Experts of a small language model: 32 GeGLU neurons an expert.
Below are experts of layer 7 (counted from 0) of a mixture-of-experts language model. Rows are named router (the router's row for the expert), down (a neuron's output weights, with its number) and show model dimensions 0-223. Each number is 128 + 24 x the weight over its row's rms, rounded and kept within 0 to 255. Numbers have three digits each.
After each expert's rows: "comes before" lists some tokens at least twice as common just after its tokens as in all text. This comes from a sample of Wikipedia text that the model never trained on. Tokens count by the router's weight.

# expert 35
router:168146164101128128130121143127187094131093134142125108149138118137088140137125125108090132132174106137140119161094143129090139114138163107146154107164095141097140136100167111118105127143130129162147154140151133130140078110147126116148099125125146155066128110118165090151157180138137158145119124123120177163129130116155153155120143132121171129075122130145134121142121117143110134090181124127129107093143141136135082162080131187120169173128121102103174096136129136131165123135145116134141159130164129178136135169085158178114135115160124110126103134131121153093148128122185092128135121131119140159150166114114137105125133108124137151140096087099128121166090138118166153158107
down0:127104088138148106116183110129140142087144123117088163111120093119147102110110110157148143144135118129128129110134141148137104109080099125087142091140140140099145130134152130140110143136104145129126127151094160100124128140092132143108132126121134133119109171114072088115148119137088136141127131151137120075116150097097184112119153147128107126146127160095115117090149143132123082073138140129131160127054154122120142091130127128148146117151116171134138172093141108091094138117113118131113160128112108135122128125103137098141125124170124144113148121156131193109122138129120170150072102120119172084119104190087114146124149139163115092156141183095124164103117160122105127100086
comes before: "5", "6", "4", "3", "7", "8"

# expert 19
router:127113173117129164131148112141136119110150162162129139110137152118129164140106127091166103139150131123124085151162131139124123101135133112091137087139128130105148154124148117140113131139117093105105173119138173139163096192126102126122076181102149164149116096122164121131146150103161084115128137103112200133124153101100089133117130108135144128124114121200116102125131153106119141119155154095143089150176143140144130122078103162100164188141123119177151109175109132113140110173129120112146119106120126114118139123118122119127126134139110156100167104095149144129144138169130145133147155099106157142159112144099125141096150101100149160122128136143193148149112107084133114130115
down0:143112100105120124140119156139113119143158131147135117099147147094106178140130093109111104124100118083141108139154138183061151122116145163157151142141109112125147185118132128091141151134135121140075105120161117148136137167119137115121150206118127134128126103156142082098130130137115115108060103132140149126104108140082134122163131150107126092140123137099123133132116112117097128111137141144137156139134140124090078101131109118152150124075078132140120148145145102171089112118164105119115090123131135086126106109166129090139093059129144171125126140098104075117151144098114137112143146121118050131133101113138145133134132128120139131125116145115164121167120133099160136158105
comes before: " ", "\n", "-", " The", " /", " May"

# expert 27
router:132103163115135156127139105110141068089149094153148119113122112121130150099137119133124071141139153105097080155161129134114155120095161118124116067165138119113143117084149156162114140132110103094166164132149138144194125166137110119141124148101087123140113081130159100143114146148100096102126132142108160131124150125157083154145129118149102111137069122136100062156129114127135168131159133113125071112149143186136106110110121193138182175122097119165149097132135124145141121126123106112161152153139126135126157134131097157121132138139102151099136124118149146155121149152141091158147140124143109147120122163120134135130158111134106142123147152112133095127080089128148152108120
down0:127124139178168145148110159137114125105156133084129122084117120100166168144108168083136122127156133109097081096089142137150125137132137136100142107137106129167090142120142130105128110110151138134142118143106115140109147133182116180116126111112168115143121178093116162115146151164146128107146063101144093140108119136092115148114092150144122107107173087125152147128118116158150092130120137114155104115104150110139105122163115091098160113086156143071130122120130155161115123103153133144130084138092095126127132110138122130127103122108099150114119085150097122089118112118128139135139151144123160079137158125095188115112079108102110116127112123121173195104133126120106157110127
comes before: " ", "\n", " The", " —", " A", " \""

# expert 24
router:144125161110115172118133127135137100116181109144123108135121180127124155169108112097134124121154129116108073143158117145129171102125116135179109126101133117088154139125148111130113145143132097107133198157127183132178109163156091138119123159111155172143142135137169119137153154168122108119101158106113157124145149122105083156126143105112144121129084122179130131141149127108117129144176142134132077164129144135173120127107151176136178181094110168131170097140122122122163131162091104122131095110132120156124155105126130173150129123195125171093130155118151127154155134148125110113125126103118153123141138148107139111105141140107140168113144129124124131164133111090148144126100
down0:126179148133108152108128144093142142141160146115139116142127098151133145149137154102143149117146128172093143107108150128164087144129136131149142162170138172133139088112141133140148147174120155125113114109127137148133150135128129126121144130147126181143183132118113157144129142144113121128122099086132175169108136136108050107111157119115136115078139121116128080150072093092062108133158063131089114162132157153139163123157146134121146153149131192116148125191119126140166147189124132137130151142136143129121142137158148140149111114128109109153098101135117126160138098111137148107135126107181106150134108161136075141164125153125126132134117127140118122163124145109140161096110
comes before: " ", " —", " Win", " October", " September", " December"

# expert 44
router:161093143091107131158099126134147128108128159136089088096097140100141156134158100144118060147105161143104158172120152153063115137125151126065130109154132128130157155126136112120088139148142108102154175144121135125163125184141123083119104131124128153111104138116185143165124134117118158110123144157125145115134130111122124161164146138157153152100114134144118099144133124131164131127144134140117098153103114182126118117112142191106196176129124139132131106139124090105153113131125132142180100136082133128146167119091112153176156163132117140101136121117115139153104155086143125159137141120126163086127171173118113103130143136121110150121146122110126102150139098117133150111150
down0:120181110146197142140190114143146121141124167138154121174135124103136121144095105100110120113147096137132137101146141118170124138157105119138147121135102131155117152130075126074170143110107131111162115117130170126139121129119158147113126078134150127122101126104136131177135155080104115117163112159138125119071149108119171159132106132075143107137101109163147110167118085128148129112123116162127127098117081178128117126140156122110180118100112153105158125150124150149166129108117125064116138096120104134142130117125127125166073156149111124120141147123122146130081123113099149079123114139119129124104167124131156098126056137119139121122124110120143142136118131125122135078175
comes before: "\n", " The", " In", " He", " and", " It"

# expert 30
router:137113138090123098134123091081182115128122092133135141107113147095103099114108164133139075101155132126110153150121127130144133145152161116095144111148111109118132145103129138141121122157126115140124162141148170146180101208175112105156111142108141133100123126139145162133137164113115128110133118139114150122133160121117162116117158114098069125150126106145095092144166144114137169112132124108141082133156132138105101092099182200149213159118134139150108112172113127132159140118121125110126125166117141137136144136118132176169131130125134153128165144108121146115136091091122133137169124129145118135150148188111145136144145114103112141155103126094108106144155129124142138075165
down0:131134123119131190142132081112153140160145115174126124142130103108152183134096104109107189162133083180124112071127130082139108083132163124136119149138122135133126116132131107154157136097138123110146146075154113106141136132140123123101116174079137150093118163121155140144091124156122099149129139153127119119124147119142116126112131131170096143107092143124132096061109133105138151111104129127156097164186144126138083108176094098115134083141120156123137151125120132117160126130128105137128121083145109156132082163134124116172108128133081093122118116121107101134068116123110111139151128113050131141122141116118105137132120163120130129106144117135133145135101112174125110156161
comes before: "0", "9", "5", "6", "4", " was"

# expert 40
router:173119143110148155167092151151136130082157128136106102105119145117154157131125182130129074161130136161082157150135132181083121124149137127113130107153185123115160143107135118138134135139126108107158167146122138125144118141135105111133135134150117184130135154109168146144175144135109125105126152124129166129095132109120114152142117107144140143094137142144160122164125103161156116106164132105139117110116117194171103169110157189120165200104131133122146093140130106118162150109144128163163146132110147168135154126145110103169155153160137105106139106117127134140124147110159113134143139100127148097116170195122155114105150141105104115132146108116137106085119130125162173141132
down0:136126130109156121166135172143132113146122128122148138080124078143071118109131106105116121105146104123117143124097121103177116184145111130131103164152116157156093118094145130110185178125133121170111142153103130155136098131149100131118112113152115150136143114080123110126135093116076072111065114130126105137155110151134169144172124104099137137101135094158157109147126132125118144125172105093166155141154136162153140126147137105088083092100126122139118130164147141171153123138127155108126156144116120107139157092091151104144175105099121144103117127124111117102136149133123142155101159095172100133132137125107101106133124118083102137132178135124123094127104111105147155100174
comes before: ".", " and", " in", " The", " He", " with"

# expert 18
router:132092119105134126107160118130104096104125122145108139124145165113102135141119126129109067150175146160131069165155134142127079110148134120103128136175137149149108100127098113168160123135110144128147164157192155118151113140160087163092159117107113152119090137109140111142115128121125105143148131118138167109080199073160135134157152103108114139141132135130136119138095118124150146100170152084145132126157119160152077118065161140136153145093118106097122093143155136127159124129159101140118121136126121168113138142129131116145155120150106120124139125115134133122110131124147110154170121118127136124135108157098140137087113089103095124084143100072154159128102093093135168121104
down0:102142109111173078145142152143099144136120119097150150104134109137125118152115178107150147129062120140129126157106145126170128168145144167181135144127139156104123132124128117086177115114132088123128107121163106142122091124124131081134167121160133149110129156130139111133146088115116145141114167130171084116115089123125121137128135145122131074127126097108141133131114124170128139098144178106112141178156130139086157082097153108139126130134113140121102137143124127143107122117114153103159150110134161114090063123189135104116153129126119153075119137098117118099165138124115137116143150157133161142169087135084122130125121137145185140147180125143141083156127154169118140138169
comes before: "-", "==", ":", "=", "The", "==="

# expert 5
router:151099133101136141125134127130124077091128101139121129127137112094120145139117161091102128146179079137181122136112164141115125135117154141099098114119162123086121081110138120077148122166126133171134153134130121126140119121141076120109160144141136156083138114121170142132166161136148129135155149131097164179088143107154149151140153153112128136135133112155184160112070142158131148121150159101151119112138101176143053133072142192095195162119145129160141110115116122130149118152120111113137124153109155166110133159122160127113170152128106143130121122127103112089138120075111132141141139114125116116143198127128125117110107104111124133119134142117120133147134124130156144112118
down0:117101112134166126083125093146128099134125146140141121169112101124135166102116142109130129144128120128097152087089127116126093122109136099134117095120130156090096115082128119156133146177094122106116138155144135162089109119081108131109150158151130139160095074118115122117109131126149115142108118151149140157140128080109107085154079124108113159092117095086110130162075154097086191120123098121123104140117141132088133143204129150115164097165118108128136100118108079130182146108122102134128145141121125170102143139127176152103134178134158161140120134129157132116149165107138142112168108127138124130094121115128138105125108088160125115151096141129117119109092147158133147162114
comes before: " |", " of", ":", "9", "3", "4"

# expert 25
router:123092132120110144138098114118123103141100118158151144152115117112096129142155124114134095127142106143117148156130116143120086138138152113135148104128094154107133138117169114116106147148124133141127182160169176135142142167148125104071096114100146174116111142131160092157134144083132155127122111100117200127089164137161137145149109131122126177123127113149093101159138106142141167097106102131187101107147138141177074138093116170166151170121115109090133114164153104126133112148154105132158091151129112151129130088103121113137089107127110162103160153077134180172143147133149097144147111128121134120111122158119149131130137121134106126114113145113120112166109085117159138087099
down0:161071133122093138102168109116126126147128118151110135122098113111108120120126097112093120191157144097160113123139083147104132112173133099133118110096102127154142161140121160094098076076140116128148104127125154145146144157087144166088114107130096157121070158093158133113106152065111114117136137154115114113096141165124155130135164151127138111096204096143138140178126101094126117124093136128167103126084133089096113145137129093141143123115166113111129156124126173144140116164127096159166119136126106147123101098151106173126112115103140151123163124113154106108130144126106094119121084133102124113121102139106175106117146128132101145139136077115127137139138123123113148133128
comes before: "9", "6", "5", "8", "7", "4"

# expert 2
router:143137125125132150108124111136115096106136116119155153143104144126136131147133145132113159135149132147112126173099125132113127152140139107118113110096131115091171133162174129128159122166124134106166166165141100125165078107152099142087129142114131099129116123122179076122172138168095122066128180116128165134106147167168149121176133159102133185148100144153115121141107122080155136114143165131140083105092119175190131132071148160141155149105131121100131118163144121118153119108137144121174092139125104135083152164115125113170145135143129129116147103127135118166120131115177117111113151131135138125106148158107133138099152109111133151124076168129150132147148095109145141124088
down0:109142147154100122122083116101112135166118119142120097149069122106088153130151108136121134124122138136180131115127105145129100110108159110138126164149076129133115084144157070178129079098099100113084130071141116097101136137151156119084118157128137151121104115120103093101093104159158092100136183102150136099148121087158124105155092091152120118092120120126139104131116100159132136134096078112109126174138117109132048126127139163139138118143082107121125150148149113107122123128123150173124114087153146123148140155174159136143123101131099121130170126144141106167112093136144108154124110171149103115132126104118125152133149126127106127089148112131112122110148115156151125124140
comes before: "0", "1", "9", "2", "8", "7"

# expert 36
router:128121123122107146107106097123134132128159107116121148118114161124176130135147123114128123139123154157139112185083133132100147149127134152099081065131116138127133139150153098101103116173135141131108176142143138141163106167149139143109070193108134131120139117158139072139136142146121126116098153158132155106134106125181134137134145124137074155133122089157110097149122124123115153143143181143140072148149134179133149126094133150167160186121111088149160132163141167107135138101092154131146147155138103122099147142121120131137138122146119146125178147105100155159126130153158139139131168131115160104134182156123135119114170133088109134129119137110175148146121111101160165110094
down0:104102125188171130150167126074108152108098154135125107127145129094107126107150118148144174149137120171099134148093123160107125145128134120172110116160108168119178132158087138120157113143092139141133117156128122112090090142139194106140118128169116162148097082098144138086149124151129139113138121142094125144079119143102129108095124130126134143071143156123143134122174096112121117138122115120126165119113127121114113149212091134091097083125129128131098113072103140113166138163195141112065133151098160124132142135141087113119140126151127149119134104132134106116123113132136123143098099153136144111120104149116162126130111138146111129105112117102161120090102117129125123132136
comes before: "\n", " The", " the", " In", " he", " He"

# expert 31
router:123140107143106142141099101162157107134135112097148165114095162087116136149097080125114121144127149128136124150116138174125126166128157090109118099127146119151145112154115138140120145140120128114124170141195129156152071157154070131114113150132129140100126133130161115158124139139120094117136120146111159127099116082133141133152155127118104152116093099110133121170126139119159132132140131064150065108102148187146094137092145161159186144105132092120148122166166143099173140076125134123172147131134107134151120135112168126157137108100145137107148083091128140107144131135141102134157132136135127117153167182102139123099101154110113138097110152098125165150132125120127151080117
down0:170099147141147134128138143138158178151107123132151153145149103135107136154119183107127136086143114114111114108153086063100142136125132128123096143137123105135103117168130130152103109104151106134136100110126141143152105126145179112123152130138172171111113133134157150167152125124145108132144150148124139112100162132109142150089154115087118128119134114132122168111126144128174155128113126172097118102127138110105080073137106123111171120137067188141125171141118119136122135136123093160155177158142115109143128166111120118147137125144126131186113158078112151111140135121115111164167124099134146169163117074117072147141115154146128147097140135125100162115100138131130143164182
comes before: "9", "1", "2", "0", "8", "3"

# expert 43
router:149101180131136114102111129143115115094125101149127115166097165133136144153152158112133094124164138116125127133151108127127120111148132106141097169123120123138151145138139093137153151129096099130148184135110134140153110160110094126130124168117123162102120136101138126165162162132111099108137124128130147087131135120166128129131138121083105144145098135142144090111143113162109111142135172144122105129143123149191106137106113183131184179099122139121153127159145119145172165114101144104178113107132085165173146117119062129147141139157110117135130092135165151182111128103152145139143144112131137080107182179133140154093125157116095134100134165128164131090104133114144158093148
down0:119124175126147071107175143105122099154102127121128158149158101075123165127115119136116134069141117131138125157138132089122115106126114175130109161119116171133114136153140135139177143144139125057173127175120143139117187127132164165114109148123134107142074138089133146125086108151103132104116122125102079161121120114118102138158148099148124089114135139125148112129125128110158140095111098120175146159148157150140133156168109130135110125097121130081114094083137109113137132146093136138119169148103147122128131170122155129112103118119122175113093138079139179127156141156131113130133129090159124148112083120130131107077115091161114153126114110096132112119131129126154105114167
comes before: " ", " the", " a", " and", " an", " which"